config.toml
n_layer = 8
d_model = 192
n_experts = 192
experts_per_token = 8
d_expert = 64
d_shared_expert = 0
activation = "squared_relu"
moe_layers = [2, 3, 4, 5, 6, 7]
router_score = "sigmoid"
normalize_top_k = true
routed_scale = 1.0
balance_loss = 0.000276
balance_bias = true
router_logit_norm = 1.5
init_std_router = 0.015
lr_router = 0.000491
vocab_size = 16384
norm = "rmsnorm"
norm_eps = 1e-06
tie_embeddings = false
optimizer = "adamw"
lr = 0.00233
beta1 = 0.9
beta2 = 0.95
batch_tokens = [65536, 131072, 196608]
seq_len = 2048
train_tokens = 434700000
steps = 3320
dataset = "wikipedia_en"
Below are experts of layer 3 (counted from 0) of a mixture-of-experts language model. Rows are named router (the router's row for the expert), up (a neuron's input weights, with its number) and show model dimensions 0-191. Each number is 50 + 10 x the weight over its row's rms, rounded and kept within 0 to 99.
Before each expert's rows: a language model's description of what the expert responds to; "gets" lists some tokens that make up at least twice as much of what it gets as of all text. This comes from a sample of Wikipedia text that the model never trained on. Tokens count by the router's weight.

# expert 51
Description: Indefinite articles, sentence ends
gets: " a", " an", ".", " that", " A", ")."
router:48 48 54 52 59 54 53 58 45 48 32 48 43 42 52 46 74 45 48 45 48 46 60 49 52 42 27 58 52 57 39 56 51 35 38 47 72 37 46 46 73 41 68 32 61 49 51 43 41 47 38 52 63 45 65 47 33 51 43 28 50 56 55 35 55 37 48 48 60 43 25 53 50 40 39 60 45 38 46 55 44 34 48 45 49 41 49 51 45 50 36 57 65 31 56 68 56 44 39 40 52 62 57 60 56 56 51 51 65 60 48 36 54 58 51 44 49 57 46 36 37 65 44 49 42 49 51 48 42 59 36 68 42 63 56 42 61 61 57 29 21 63 58 40 41 59 48 41 59 51 37 64 47 70 56 62 48 39 53 41 62 48 55 59 42 36 63 52 56 39 39 42 57 54 56 41 64 37 33 43 61 58 57 43 46 66 42 55 46 51 42 29
up3:50 54 49 20 33 56 55 32 43 46 58 48 58 30 56 45 39 40 49 36 44 60 58 67 60 42 51 55 48 46 50 33 52 37 47 48 51 51 45 45 35 35 59 23 51 59 61 54 47 47 53 49 75 48 46 49 54 52 47 48 46 60 31 68 60 57 48 63 40 38 51 45 44 47 54 38 53 57 46 52 37 51 70 53 36 37 39 42 61 51 50 45 50 53 57 62 46 47 47 53 57 37 66 61 52 45 65 53 38 62 58 50 37 41 68 36 57 50 43 39 39 40 50 59 35 37 51 48 68 43 57 50 35 48 55 50 40 59 64 65 61 56 49 50 38 66 38 42 41 56 36 74 72 42 47 39 54 66 64 51 57 39 63 48 50 48 57 63 53 50 50 41 51 44 49 51 49 57 50 44 30 33 31 63 44 61 65 42 61 33 45 63
up4:63 56 62 55 68 50 25 55 60 47 44 52 37 59 31 56 34 59 44 55 46 59 39 56 43 50 39 51 47 59 44 52 46 54 58 55 24 42 53 29 46 59 46 38 58 43 53 42 52 39 45 56 60 53 19 54 46 28 71 41 49 42 45 50 38 53 65 46 47 47 51 45 35 37 43 50 38 56 34 51 24 56 50 35 37 34 46 56 54 57 53 54 56 45 61 62 49 55 48 60 57 55 55 46 48 42 33 67 44 73 39 45 50 47 38 64 60 48 44 52 58 50 53 32 41 45 65 53 66 59 53 35 46 53 39 48 49 52 59 69 55 47 51 39 34 49 43 37 45 57 58 42 38 54 25 40 56 36 57 60 47 59 75 58 47 35 60 49 43 53 46 67 56 40 52 42 60 58 53 52 60 52 64 49 60 62 59 51 45 56 44 53
up5:34 37 75 48 60 44 53 53 45 60 52 42 59 58 63 53 46 71 51 60 50 58 44 45 45 53 37 37 29 62 48 44 42 48 49 60 50 52 60 67 62 45 39 70 57 59 55 32 50 54 42 60 48 68 56 36 70 40 42 41 47 47 56 47 48 58 54 61 54 47 42 58 57 49 50 35 44 47 52 53 51 47 59 50 43 59 49 41 57 52 65 47 45 37 47 45 63 31 39 53 56 49 66 58 46 39 50 41 54 65 47 63 54 49 52 64 57 39 45 45 46 62 48 56 29 33 54 60 48 34 51 55 48 66 43 69 55 58 52 47 54 78 42 60 71 51 45 47 49 57 33 43 36 59 44 57 38 42 64 59 51 49 50 45 55 58 73 59 54 54 62 38 39 61 27 48 35 59 56 55 48 57 29 57 37 52 82 34 46 53 48 55
up6:51 48 47 59 65 40 53 49 51 35 64 54 59 80 30 37 61 48 47 44 47 60 41 50 46 75 54 39 50 66 66 68 42 39 56 56 62 49 55 52 44 70 48 41 46 46 52 44 44 42 40 66 58 46 36 52 57 53 48 40 62 46 34 45 55 46 48 45 68 45 40 58 58 50 49 50 58 56 43 55 36 44 32 39 62 46 48 45 49 58 39 63 56 57 37 45 77 39 64 36 50 56 53 49 43 44 33 50 46 58 73 43 61 41 49 60 70 61 25 62 40 51 54 46 54 61 44 37 59 46 44 40 45 55 46 53 47 65 42 44 42 27 59 58 47 53 50 34 60 70 52 52 34 43 63 47 58 54 51 58 61 35 58 65 32 58 55 53 52 42 50 46 44 50 49 29 44 69 43 52 52 50 57 38 38 48 45 37 45 54 33 45
up7:59 63 56 55 48 51 48 42 48 52 62 46 42 46 40 52 44 55 48 50 33 62 50 40 59 56 33 67 63 63 45 62 38 55 51 55 50 64 54 44 53 40 44 74 58 40 49 40 25 49 50 47 63 66 62 48 34 46 38 49 51 59 44 45 56 55 40 47 68 61 38 38 52 69 44 55 73 64 59 46 36 36 48 67 63 41 61 58 39 49 57 41 50 44 44 53 76 53 46 54 45 34 58 50 52 63 52 30 38 33 54 56 41 45 67 66 53 56 51 43 43 63 49 45 48 57 55 52 59 63 65 54 60 49 56 51 50 49 49 40 32 52 56 49 45 42 55 75 50 58 46 51 57 55 50 64 52 34 77 39 40 37 60 58 49 43 41 61 45 52 52 60 58 49 56 22 43 43 43 58 72 44 53 25 44 61 48 51 57 63 46 48
up8:37 41 67 48 37 54 48 51 50 48 37 52 45 62 37 50 56 58 26 54 43 45 51 50 48 54 46 61 53 42 76 48 44 51 38 62 48 46 45 59 55 49 57 51 77 39 36 23 58 46 46 46 49 62 50 39 52 46 62 32 76 42 41 48 49 46 50 55 50 39 54 57 75 32 58 30 50 58 50 49 53 45 56 44 32 34 60 47 41 44 38 45 52 46 29 62 58 36 40 42 59 46 52 37 69 38 40 48 31 59 59 53 50 54 35 54 47 36 36 25 50 57 50 61 51 41 33 59 42 53 51 35 48 60 45 42 43 57 51 39 46 40 52 54 41 63 51 49 50 52 69 45 38 59 57 41 30 40 49 46 57 27 63 62 43 45 58 54 47 60 60 76 52 57 47 60 52 64 44 51 46 61 47 48 55 58 54 54 45 49 55 39
up9:56 36 49 48 54 60 41 66 46 59 61 63 55 55 37 44 37 43 52 60 52 52 48 45 46 59 45 44 48 67 46 34 50 33 69 58 46 64 57 60 57 49 67 67 81 40 39 60 52 47 51 68 53 68 55 45 53 40 43 55 41 64 53 53 51 53 46 51 61 40 56 44 47 42 35 40 45 39 44 57 22 64 44 46 49 52 37 61 55 54 75 61 57 57 50 50 39 62 51 55 62 41 54 60 27 55 49 60 30 45 63 46 45 50 56 66 64 46 46 46 35 30 50 58 51 48 59 55 58 42 46 40 54 43 51 54 67 66 53 33 61 33 49 68 49 38 52 51 26 49 42 63 50 31 42 51 43 42 59 57 43 38 52 43 31 35 49 58 47 43 61 50 50 42 46 55 46 38 46 50 72 42 51 40 35 50 51 62 48 51 47 31
up10:60 48 35 57 26 33 28 41 38 41 67 46 55 46 46 62 37 58 31 50 57 56 44 59 57 68 58 32 53 60 61 55 52 76 62 35 56 49 59 44 68 49 49 46 45 64 49 52 41 40 44 68 49 46 44 51 41 43 42 47 68 43 58 54 33 55 64 53 56 50 57 64 44 52 51 54 66 37 47 65 51 49 48 51 55 53 53 62 53 50 39 56 41 45 46 46 55 44 30 48 39 35 49 58 62 56 48 60 66 46 64 46 66 53 43 65 57 65 44 44 37 66 50 45 56 35 63 44 64 62 49 44 59 74 34 49 50 47 42 69 39 60 70 39 38 47 41 43 60 51 37 49 53 51 41 60 39 46 56 56 56 63 45 59 53 47 49 41 52 42 49 54 69 64 28 38 54 49 51 38 65 58 50 56 53 55 54 26 42 49 42 42
up11:59 67 45 58 38 63 60 51 48 43 59 43 47 51 20 38 40 67 37 55 47 46 57 58 58 53 55 36 42 61 48 53 51 53 41 56 40 52 51 43 62 42 52 41 50 49 47 53 66 41 53 50 62 31 47 31 44 59 50 62 57 55 46 72 51 42 52 47 52 52 59 49 45 48 47 38 56 57 54 72 29 55 39 38 44 30 33 49 61 52 62 46 47 75 56 43 60 49 35 54 45 46 44 60 54 43 49 51 41 40 47 41 48 60 54 80 44 45 33 55 42 44 53 48 35 35 50 34 60 46 68 50 53 44 57 29 59 51 55 70 42 48 53 40 58 46 67 57 48 75 50 56 58 49 53 61 48 72 53 46 48 62 57 54 51 43 37 64 41 45 47 47 70 69 50 45 46 54 45 18 56 46 51 68 58 45 52 52 58 41 45 45
up12:56 45 29 49 44 51 57 48 45 52 45 43 34 66 48 61 58 49 52 44 57 50 49 56 43 47 49 56 43 62 57 53 52 43 52 38 54 47 50 71 47 38 50 46 65 51 64 46 61 66 60 76 65 46 62 45 62 37 41 50 43 43 31 82 35 55 49 49 63 59 42 48 52 56 48 42 58 45 57 48 48 43 51 80 49 52 45 45 71 49 57 44 54 45 26 50 51 47 44 45 36 39 42 58 42 43 47 48 28 48 61 62 40 56 46 45 51 64 60 48 53 51 53 35 57 58 46 44 62 49 43 44 63 64 29 62 51 44 43 43 42 68 67 42 36 56 49 52 52 50 57 45 55 47 45 40 30 28 40 39 63 63 52 52 56 35 40 58 44 53 66 50 60 48 40 50 49 42 41 36 41 44 70 50 43 61 53 33 43 61 24 65
up13:45 43 55 39 48 36 43 57 36 36 41 51 58 68 37 62 60 57 26 38 42 55 45 43 48 78 31 42 54 58 66 64 61 64 59 45 72 53 60 53 52 68 43 58 54 45 65 46 56 44 51 58 52 73 38 42 65 57 44 44 70 55 46 44 58 53 50 40 59 38 57 62 39 51 40 41 66 49 65 42 44 51 37 71 72 56 55 61 46 52 39 55 54 57 50 42 64 49 48 45 57 43 72 54 61 55 51 41 58 57 55 53 48 41 46 62 40 53 50 45 34 62 57 54 49 33 47 52 34 44 64 56 58 50 60 51 37 71 36 38 45 51 60 47 57 51 53 42 43 62 40 55 52 49 60 66 54 37 62 45 50 49 51 57 48 66 64 49 52 51 51 59 46 48 53 50 52 64 37 54 69 50 52 66 54 53 64 27 44 69 53 38

# expert 61
Description: Table headers and articles
gets: " a", " an", " the", "===", " m", "d"
router:50 41 72 62 35 42 51 38 45 40 33 48 31 54 61 45 53 49 36 49 52 66 52 47 38 48 62 42 49 52 38 58 45 61 50 45 47 52 49 78 52 55 46 54 37 53 70 43 42 40 63 68 61 55 59 40 38 44 55 52 54 57 46 40 46 45 41 50 68 42 44 43 28 56 30 55 39 42 53 64 45 33 42 43 37 39 51 60 64 47 59 53 45 53 39 36 58 37 25 67 38 42 35 52 39 47 53 58 42 49 19 51 68 60 44 44 52 56 31 58 55 58 49 49 43 35 56 48 51 41 40 38 51 46 54 54 46 53 54 44 66 62 47 45 54 38 56 64 41 53 33 47 35 54 52 42 48 42 48 42 45 31 60 35 43 62 50 45 26 58 49 42 52 47 47 51 60 57 40 28 48 64 54 51 70 51 50 45 61 56 48 31
up5:43 33 69 52 53 36 52 54 40 47 45 51 52 64 45 62 48 61 39 57 54 60 36 60 50 58 55 34 37 61 46 55 24 58 45 53 46 50 50 70 69 47 27 56 54 50 53 39 49 44 34 55 45 58 57 26 65 23 52 58 46 47 49 44 48 54 49 54 46 57 35 52 63 54 48 38 44 52 48 36 42 53 64 63 45 41 48 46 59 50 69 64 46 39 50 48 54 34 36 61 47 39 56 67 50 41 54 47 55 67 47 62 51 47 54 66 63 44 44 53 46 53 57 49 47 32 54 57 47 36 53 52 54 64 35 74 52 60 49 57 53 85 39 54 60 43 37 42 55 60 32 47 40 56 48 53 46 36 54 47 59 42 59 47 57 53 63 49 55 47 58 41 44 55 35 59 29 56 54 54 65 54 43 62 36 57 76 32 51 53 51 54
up6:60 40 62 58 76 45 45 51 51 42 65 56 57 66 49 49 50 64 44 52 47 64 43 51 44 72 60 35 62 59 65 58 38 48 61 71 58 49 46 41 50 56 51 42 38 54 69 45 47 43 49 59 63 42 36 58 59 41 60 58 56 39 29 54 54 47 54 56 61 38 50 58 53 39 50 56 60 67 43 66 38 50 45 53 58 53 50 55 60 60 36 69 56 57 37 33 61 59 46 42 42 59 60 45 39 46 37 48 44 55 56 41 58 41 58 52 65 56 23 70 28 53 42 38 48 51 41 35 59 56 51 35 48 58 49 46 50 79 40 43 40 35 51 63 48 57 42 33 61 71 57 44 34 41 51 53 53 57 48 51 57 41 64 56 32 61 56 55 37 64 61 48 48 57 49 28 53 66 48 45 48 51 49 48 38 47 48 34 54 59 48 42
up7:45 64 52 41 46 66 41 39 52 53 56 48 44 59 50 44 44 48 49 46 45 62 55 44 45 54 18 47 53 61 45 65 41 45 54 47 45 52 56 51 42 34 57 65 51 38 54 43 38 55 53 59 67 63 63 43 45 48 40 57 60 53 32 50 50 55 55 52 69 55 46 36 48 77 40 40 62 64 64 44 44 41 43 75 65 36 48 57 34 48 40 43 56 43 49 55 66 49 50 60 48 36 50 49 59 62 46 16 42 39 45 49 54 46 61 72 66 57 48 48 51 63 46 42 62 44 65 52 57 49 49 49 63 53 58 56 35 58 55 47 28 58 55 50 54 47 43 81 51 64 41 43 59 45 56 57 57 47 57 40 39 23 58 48 66 42 38 57 40 51 55 53 44 48 51 34 43 47 56 68 66 54 64 45 52 58 64 40 56 55 42 47
up8:51 47 59 58 31 60 60 58 52 49 27 53 56 61 35 49 50 48 22 52 48 52 49 57 42 47 38 58 59 46 65 58 50 38 41 62 61 38 47 40 64 46 53 42 80 46 47 24 53 64 65 48 43 44 35 41 35 38 61 47 69 41 35 44 41 39 53 55 59 41 60 52 52 38 44 26 44 57 49 55 60 46 54 41 43 24 49 46 31 43 53 39 54 54 23 68 54 34 39 47 46 42 52 50 58 45 58 39 51 54 44 53 46 54 46 51 44 27 40 56 56 46 56 52 53 38 41 51 43 39 47 38 42 59 49 45 60 45 51 35 61 54 48 59 45 55 44 60 37 50 53 59 33 55 54 42 43 44 48 50 67 23 55 59 58 39 55 37 46 46 47 60 60 50 56 53 55 45 37 53 33 62 43 50 56 60 60 68 45 64 64 44
up9:50 36 60 55 46 48 50 57 56 52 63 58 35 38 40 46 45 41 55 71 52 48 63 42 37 46 36 38 51 68 44 45 37 49 62 45 36 56 39 64 49 52 52 49 69 56 39 68 57 55 42 72 55 57 64 38 43 27 47 44 40 58 52 50 45 37 61 47 53 39 45 63 43 42 29 46 49 33 57 61 38 52 60 44 35 39 40 59 60 52 39 54 56 52 48 50 41 74 62 55 49 39 41 56 37 40 44 62 37 55 57 44 51 51 47 61 66 53 44 38 50 36 54 54 45 52 55 49 45 33 41 40 61 48 61 49 71 74 53 43 56 39 32 58 63 33 61 58 42 52 46 61 40 49 44 30 37 32 44 55 42 50 53 42 38 37 66 61 56 54 63 39 51 45 40 57 42 51 32 51 71 44 48 37 48 54 46 52 40 54 54 28
up10:67 44 30 68 43 43 41 32 53 36 41 47 57 60 51 57 49 42 43 45 42 43 45 46 46 50 48 35 56 66 42 44 33 66 53 34 51 62 71 50 69 49 45 60 38 67 53 32 27 41 54 68 56 42 52 53 36 35 34 36 52 53 54 54 36 52 50 56 73 46 75 64 46 60 47 48 61 38 59 63 54 46 52 54 54 46 44 49 51 50 39 54 46 33 51 61 66 58 54 59 41 49 71 45 57 55 56 54 48 43 65 53 70 59 53 63 49 55 38 36 33 49 48 48 60 46 54 48 63 64 49 39 43 57 45 49 33 37 39 46 33 43 58 38 36 47 46 39 45 56 54 46 41 48 27 50 52 34 52 54 69 55 60 67 38 53 54 60 57 39 50 61 59 50 46 48 52 35 47 38 67 57 55 47 59 37 43 55 60 54 41 47
up11:53 56 42 56 42 51 56 44 37 59 49 47 36 62 35 54 39 53 41 49 50 44 51 56 50 69 46 30 36 55 47 37 42 51 54 54 47 51 46 44 59 58 47 45 46 58 35 59 45 42 60 58 62 43 47 43 59 63 49 51 56 62 54 59 48 59 51 58 60 68 52 55 34 60 46 48 56 52 54 68 31 53 30 42 32 37 19 45 63 56 73 49 51 66 54 39 58 54 41 48 56 31 43 51 52 44 59 45 47 55 43 52 50 61 48 65 53 55 37 56 35 42 49 53 21 28 51 58 52 50 55 46 56 45 57 37 75 53 51 69 48 49 40 38 57 39 66 67 50 70 54 64 54 46 46 63 37 70 59 57 52 51 56 49 47 49 49 51 39 57 45 39 58 67 41 33 37 46 44 24 50 46 40 60 47 39 34 44 48 33 41 47
up12:61 56 48 48 56 52 48 61 53 58 32 48 40 51 53 57 62 62 41 41 65 38 41 53 45 43 52 49 56 58 46 55 57 48 42 40 54 50 48 62 50 60 60 42 83 65 60 44 64 64 64 76 52 34 63 45 59 47 40 55 45 53 40 81 38 56 46 59 47 64 35 54 42 54 49 46 48 48 50 57 50 60 44 77 53 57 52 48 59 52 46 42 55 41 40 46 45 60 33 44 42 32 52 56 41 46 58 50 33 40 54 64 46 59 33 47 64 60 56 50 50 44 67 46 52 51 39 55 54 50 37 37 58 66 34 56 54 51 44 56 46 75 66 38 44 66 56 67 55 44 45 48 52 53 46 40 31 42 37 34 56 48 42 56 58 31 48 55 42 50 66 53 62 56 48 58 34 50 31 41 41 44 65 51 45 52 61 38 52 64 35 68
up13:49 36 42 38 45 37 36 52 30 42 42 45 41 61 42 66 73 61 37 47 48 46 32 44 44 67 51 45 69 65 60 39 47 56 46 46 67 50 55 54 63 65 60 56 56 60 66 38 48 44 43 61 48 54 41 33 51 58 44 59 70 55 32 49 48 58 58 46 56 41 37 45 52 60 45 36 47 54 62 57 39 51 53 73 46 41 53 49 54 49 52 60 50 60 43 35 62 72 44 55 57 38 77 57 69 45 58 44 51 54 53 41 37 40 54 42 47 39 46 48 39 67 65 46 50 32 40 58 40 39 53 45 54 56 61 55 37 60 40 47 42 61 72 46 49 52 45 45 55 59 46 44 57 53 61 65 48 40 60 48 54 38 39 58 46 59 67 48 57 50 51 63 55 47 63 54 68 45 49 59 69 47 63 63 60 62 60 31 61 63 57 35
up14:62 47 37 32 48 53 60 46 42 38 57 38 31 64 60 42 44 55 50 42 65 53 49 50 48 50 57 36 58 58 45 69 59 60 66 79 67 51 42 44 56 49 48 54 46 52 58 33 44 46 37 58 45 56 53 46 44 55 57 62 66 59 54 48 71 65 48 48 53 42 44 48 51 64 58 65 48 26 52 57 49 49 46 59 72 37 47 48 43 51 55 50 50 35 44 57 57 41 46 56 58 45 47 42 47 62 53 40 51 54 48 45 70 75 56 43 59 68 44 57 35 41 46 51 43 43 60 54 57 52 38 47 47 68 45 45 57 75 47 63 45 53 53 41 55 56 50 52 56 56 42 36 41 65 38 66 44 56 54 48 47 41 62 60 35 65 47 61 52 58 65 66 44 79 29 56 49 60 51 42 36 70 54 45 38 37 54 32 61 53 51 40
up15:44 27 60 44 51 49 47 46 49 53 31 54 36 52 54 70 60 62 39 31 46 48 43 35 51 64 57 51 54 56 51 28 52 36 48 46 62 55 40 60 40 43 45 59 49 62 54 39 53 57 41 56 35 54 57 42 64 59 69 50 43 61 34 48 38 39 70 46 49 51 33 62 49 63 36 41 48 31 69 54 65 38 46 46 49 52 56 40 41 56 52 62 43 40 39 51 79 46 56 66 42 39 50 58 74 54 61 59 40 64 58 60 46 42 62 46 59 45 37 54 56 51 47 44 52 48 57 44 43 60 51 36 34 44 47 45 35 53 42 36 46 45 58 36 61 65 43 50 59 57 49 49 62 62 59 45 51 35 48 61 52 38 70 61 48 43 49 63 46 59 57 53 53 59 31 69 53 28 51 45 59 57 70 50 53 61 62 43 60 55 58 52

# expert 56
Description: Articles and be-verbs
gets: " the", " a", " was", " is", " at", " were"
router:41 39 54 53 54 56 70 58 48 48 50 46 56 55 67 62 29 58 39 69 55 50 45 66 45 33 41 46 38 46 52 52 61 47 71 42 43 41 41 61 56 40 58 49 56 48 56 39 46 42 46 55 43 49 48 49 47 53 77 51 45 36 41 40 39 58 56 56 65 57 66 34 65 52 53 46 51 48 40 51 41 42 41 32 45 50 31 50 51 53 70 48 51 46 42 63 32 51 41 43 38 54 57 50 58 51 46 49 50 51 51 74 33 62 66 43 35 30 68 39 56 50 53 54 56 46 48 46 36 53 31 37 29 65 37 45 48 52 61 56 53 39 43 54 59 49 63 52 48 47 73 55 56 56 48 58 55 63 62 66 56 44 68 61 46 39 43 59 33 49 41 55 51 41 68 41 43 56 35 55 53 56 47 61 47 24 59 59 54 51 68 36
up5:44 36 61 49 52 32 51 47 37 55 51 56 54 58 54 53 46 65 39 62 60 61 33 52 48 53 55 40 45 72 50 53 37 59 42 46 46 49 56 76 49 42 43 57 54 56 47 38 47 39 21 53 49 66 53 32 65 50 62 41 48 48 54 46 48 46 59 34 54 58 49 56 73 58 54 34 56 37 54 51 41 58 44 44 44 46 47 39 62 57 60 51 41 49 57 58 58 39 60 50 53 52 58 54 64 55 54 47 51 61 50 68 49 48 64 67 65 47 49 43 58 58 48 64 21 27 43 54 58 57 47 46 48 51 25 62 46 64 50 43 48 69 55 49 60 53 52 56 48 56 50 46 50 56 41 46 39 47 59 59 72 44 78 49 49 49 73 59 42 65 51 33 32 63 33 65 42 63 55 46 51 50 40 54 44 52 78 38 45 51 46 54
up6:64 42 43 52 61 49 53 54 49 47 58 52 56 70 43 54 55 46 47 47 54 75 38 62 47 61 62 34 52 68 63 37 57 46 67 59 60 50 48 45 45 56 54 42 37 51 52 46 50 52 44 76 62 52 35 47 62 46 67 53 58 40 29 46 62 53 47 61 70 34 47 54 63 54 56 58 57 68 48 66 38 39 31 41 64 67 51 53 61 43 39 70 57 56 43 49 57 57 53 44 50 60 51 36 46 47 30 46 46 63 56 47 55 44 52 52 66 64 33 68 40 48 54 48 34 65 37 33 49 51 47 36 61 59 48 38 43 78 50 54 49 38 44 66 44 71 44 42 62 56 54 50 34 53 55 58 42 49 51 54 55 49 63 60 28 58 60 50 55 58 49 50 42 56 48 34 48 41 49 42 54 40 44 39 45 44 37 36 46 58 31 46
up7:50 54 53 39 32 48 51 38 34 74 51 49 56 41 49 56 36 63 59 55 54 63 38 30 56 53 39 54 54 72 44 54 45 42 46 62 48 58 55 40 50 39 59 75 56 37 52 38 35 57 43 49 58 58 65 51 28 49 45 59 44 59 38 42 56 53 63 59 61 44 36 34 48 68 40 37 57 77 48 36 42 56 43 74 51 48 36 42 45 55 59 44 50 53 59 56 50 55 46 58 42 41 67 58 61 62 47 42 36 51 64 59 40 42 66 66 56 42 51 45 46 51 38 46 45 54 66 48 59 63 56 41 53 59 50 44 43 39 59 38 42 38 48 60 56 48 49 67 30 45 51 58 51 54 45 67 57 37 66 40 27 50 51 58 62 39 41 63 42 47 39 64 45 50 53 31 50 59 51 58 65 52 49 31 51 44 59 50 68 54 48 47
up8:41 61 41 49 32 53 53 56 52 42 43 48 47 63 38 43 58 46 42 53 62 52 30 58 46 43 46 57 59 42 71 49 34 33 47 77 45 40 54 60 43 44 47 52 60 47 23 18 51 53 42 48 43 49 47 37 54 55 64 26 74 47 40 47 50 34 56 51 54 56 56 57 58 33 50 37 52 53 46 55 57 40 52 41 45 28 43 48 39 41 53 47 50 54 31 68 58 37 42 51 67 46 44 51 74 44 36 38 45 57 54 57 56 53 46 52 48 44 42 47 71 57 48 67 57 33 38 58 38 45 53 37 48 55 47 46 49 60 47 52 52 61 45 52 38 55 43 62 43 57 76 54 30 49 54 47 40 49 54 56 68 35 64 51 48 52 57 45 51 53 52 60 71 64 54 59 51 43 39 50 39 52 50 35 54 54 72 58 43 55 52 50
up9:56 40 47 49 31 54 43 61 52 56 46 67 47 46 46 33 36 43 54 65 57 56 49 39 40 46 41 35 46 53 50 49 46 42 66 53 42 49 40 50 59 51 64 43 78 60 39 50 69 52 45 57 36 54 46 53 46 50 30 58 55 47 65 57 47 52 39 53 66 49 37 53 48 29 32 42 45 40 61 64 17 72 50 52 40 63 33 53 49 59 54 55 60 56 57 50 37 77 54 57 46 58 54 50 43 54 63 55 48 50 60 40 40 60 58 61 53 50 43 42 46 31 41 44 46 37 62 43 51 30 37 44 59 50 54 49 55 79 52 46 48 37 29 67 52 45 58 53 34 50 46 48 53 42 47 44 46 48 57 60 44 40 54 46 40 49 59 71 38 50 65 48 53 50 35 51 60 35 42 54 67 38 47 48 44 48 49 53 43 69 46 35
up10:64 44 46 46 44 46 35 28 50 44 51 59 33 60 52 54 24 46 42 49 57 56 48 53 68 55 45 24 55 66 41 52 47 65 61 27 45 56 54 43 74 41 56 50 51 54 66 56 33 52 40 54 45 56 49 47 48 51 45 49 57 35 61 57 51 58 48 63 64 48 64 42 47 54 49 49 76 34 48 56 47 58 31 42 52 64 37 60 46 57 37 60 45 39 47 47 45 37 45 74 40 59 42 49 57 55 52 39 57 36 61 54 58 52 52 50 50 59 47 32 38 39 39 51 47 36 49 38 40 62 54 49 40 62 44 64 34 53 59 53 53 39 53 63 42 42 45 45 49 36 35 51 46 52 31 43 50 33 48 59 66 57 52 58 36 47 63 44 49 31 59 50 56 55 37 55 49 34 51 36 60 61 59 61 42 33 51 26 45 53 35 46
up11:47 42 47 55 35 56 63 51 51 41 54 57 43 61 30 54 50 46 40 46 49 50 48 53 51 56 41 21 46 46 48 48 44 49 48 57 46 60 51 38 62 51 52 46 36 68 51 55 58 39 56 51 69 49 46 30 49 62 53 59 55 59 42 71 43 58 54 49 58 39 59 41 44 53 49 39 63 53 49 61 34 48 30 38 45 32 34 57 57 50 72 56 53 64 29 27 51 50 41 49 59 36 38 47 49 49 43 48 53 52 41 49 47 58 37 73 41 50 42 52 32 40 55 52 32 28 51 44 57 50 60 50 51 53 55 32 69 32 48 71 52 52 58 50 55 42 52 67 46 69 61 59 50 45 49 59 38 67 55 46 46 59 51 43 48 54 38 62 47 55 51 40 53 61 50 29 27 57 35 18 64 51 44 65 46 44 48 55 48 38 46 52
up12:56 56 34 39 54 59 52 55 48 49 46 38 31 57 51 59 61 54 47 33 58 41 40 55 45 43 60 40 53 56 60 59 44 45 53 28 52 52 47 59 51 46 55 40 65 55 79 48 55 62 53 83 48 43 63 43 63 35 48 53 44 51 41 74 43 43 49 57 48 59 37 59 47 53 44 33 50 56 63 60 54 59 43 78 62 53 47 50 55 55 48 50 54 43 37 45 43 49 31 48 43 39 41 58 41 50 58 47 36 43 58 60 53 52 39 49 49 60 57 55 31 57 75 48 59 47 35 46 62 48 41 45 64 66 33 57 56 53 56 40 39 66 61 31 38 57 57 53 45 53 56 48 57 46 45 54 31 37 34 40 62 60 49 52 47 45 50 50 40 35 54 53 61 54 49 46 46 40 32 40 34 48 61 61 52 70 56 26 52 66 34 63
up13:41 45 31 50 55 35 33 53 46 52 49 43 47 59 42 66 66 49 37 51 41 50 36 48 25 48 48 39 53 56 57 42 45 54 50 52 56 51 60 55 40 70 57 50 54 45 62 64 43 42 48 65 56 67 44 33 58 61 52 58 75 52 38 32 47 46 49 49 61 32 50 60 44 59 43 45 37 51 69 50 53 47 32 70 61 44 51 54 42 57 44 56 57 65 53 32 51 70 47 43 49 39 72 57 57 46 53 47 64 47 59 49 41 44 67 58 42 44 58 51 27 62 52 45 54 44 42 51 29 41 54 54 51 51 66 52 49 66 45 48 36 54 73 39 54 46 50 43 55 62 57 41 47 46 66 61 43 47 43 33 46 43 47 59 46 70 65 50 61 39 43 61 42 30 64 62 45 48 53 45 66 51 57 56 58 56 50 41 60 63 47 23
up14:50 35 39 33 45 48 55 39 37 42 41 41 37 60 52 38 38 59 50 52 56 59 56 52 41 43 57 54 52 55 39 62 47 48 55 73 54 41 36 35 65 50 51 57 61 58 66 46 50 36 41 65 45 55 49 45 30 49 53 49 65 47 53 56 73 62 68 55 55 50 37 49 50 62 61 42 49 36 58 57 57 51 52 65 60 39 49 52 39 67 49 37 48 36 49 51 63 40 57 56 59 53 67 51 35 59 55 34 34 39 46 60 55 62 60 52 64 46 58 54 33 39 41 68 55 38 48 55 50 56 37 41 49 71 43 52 35 66 38 49 50 53 55 50 45 49 43 42 53 54 48 47 43 59 43 52 48 40 58 53 49 45 57 54 50 64 44 62 61 38 82 64 46 73 45 62 52 48 59 55 40 77 54 42 38 46 62 45 68 58 47 23
up15:42 40 55 44 49 43 49 41 37 58 30 49 42 58 52 53 51 61 35 50 39 50 42 46 53 62 58 63 56 55 64 36 59 41 50 41 58 49 46 57 25 41 51 54 58 49 44 57 43 37 29 44 47 69 53 35 66 59 74 39 49 50 37 52 50 42 68 31 57 54 50 54 60 61 36 38 48 30 69 49 52 42 45 46 39 54 54 35 34 56 50 60 46 50 46 59 59 57 53 49 46 37 55 47 72 66 62 46 50 56 58 64 43 46 57 45 58 43 45 50 63 43 42 54 29 39 52 47 58 62 46 38 36 44 42 59 35 72 50 43 46 41 64 41 51 62 61 59 46 52 59 63 53 53 60 48 49 39 54 60 58 38 93 65 57 40 60 55 46 65 45 35 55 66 34 53 62 52 56 37 46 49 52 49 48 56 62 43 53 60 51 48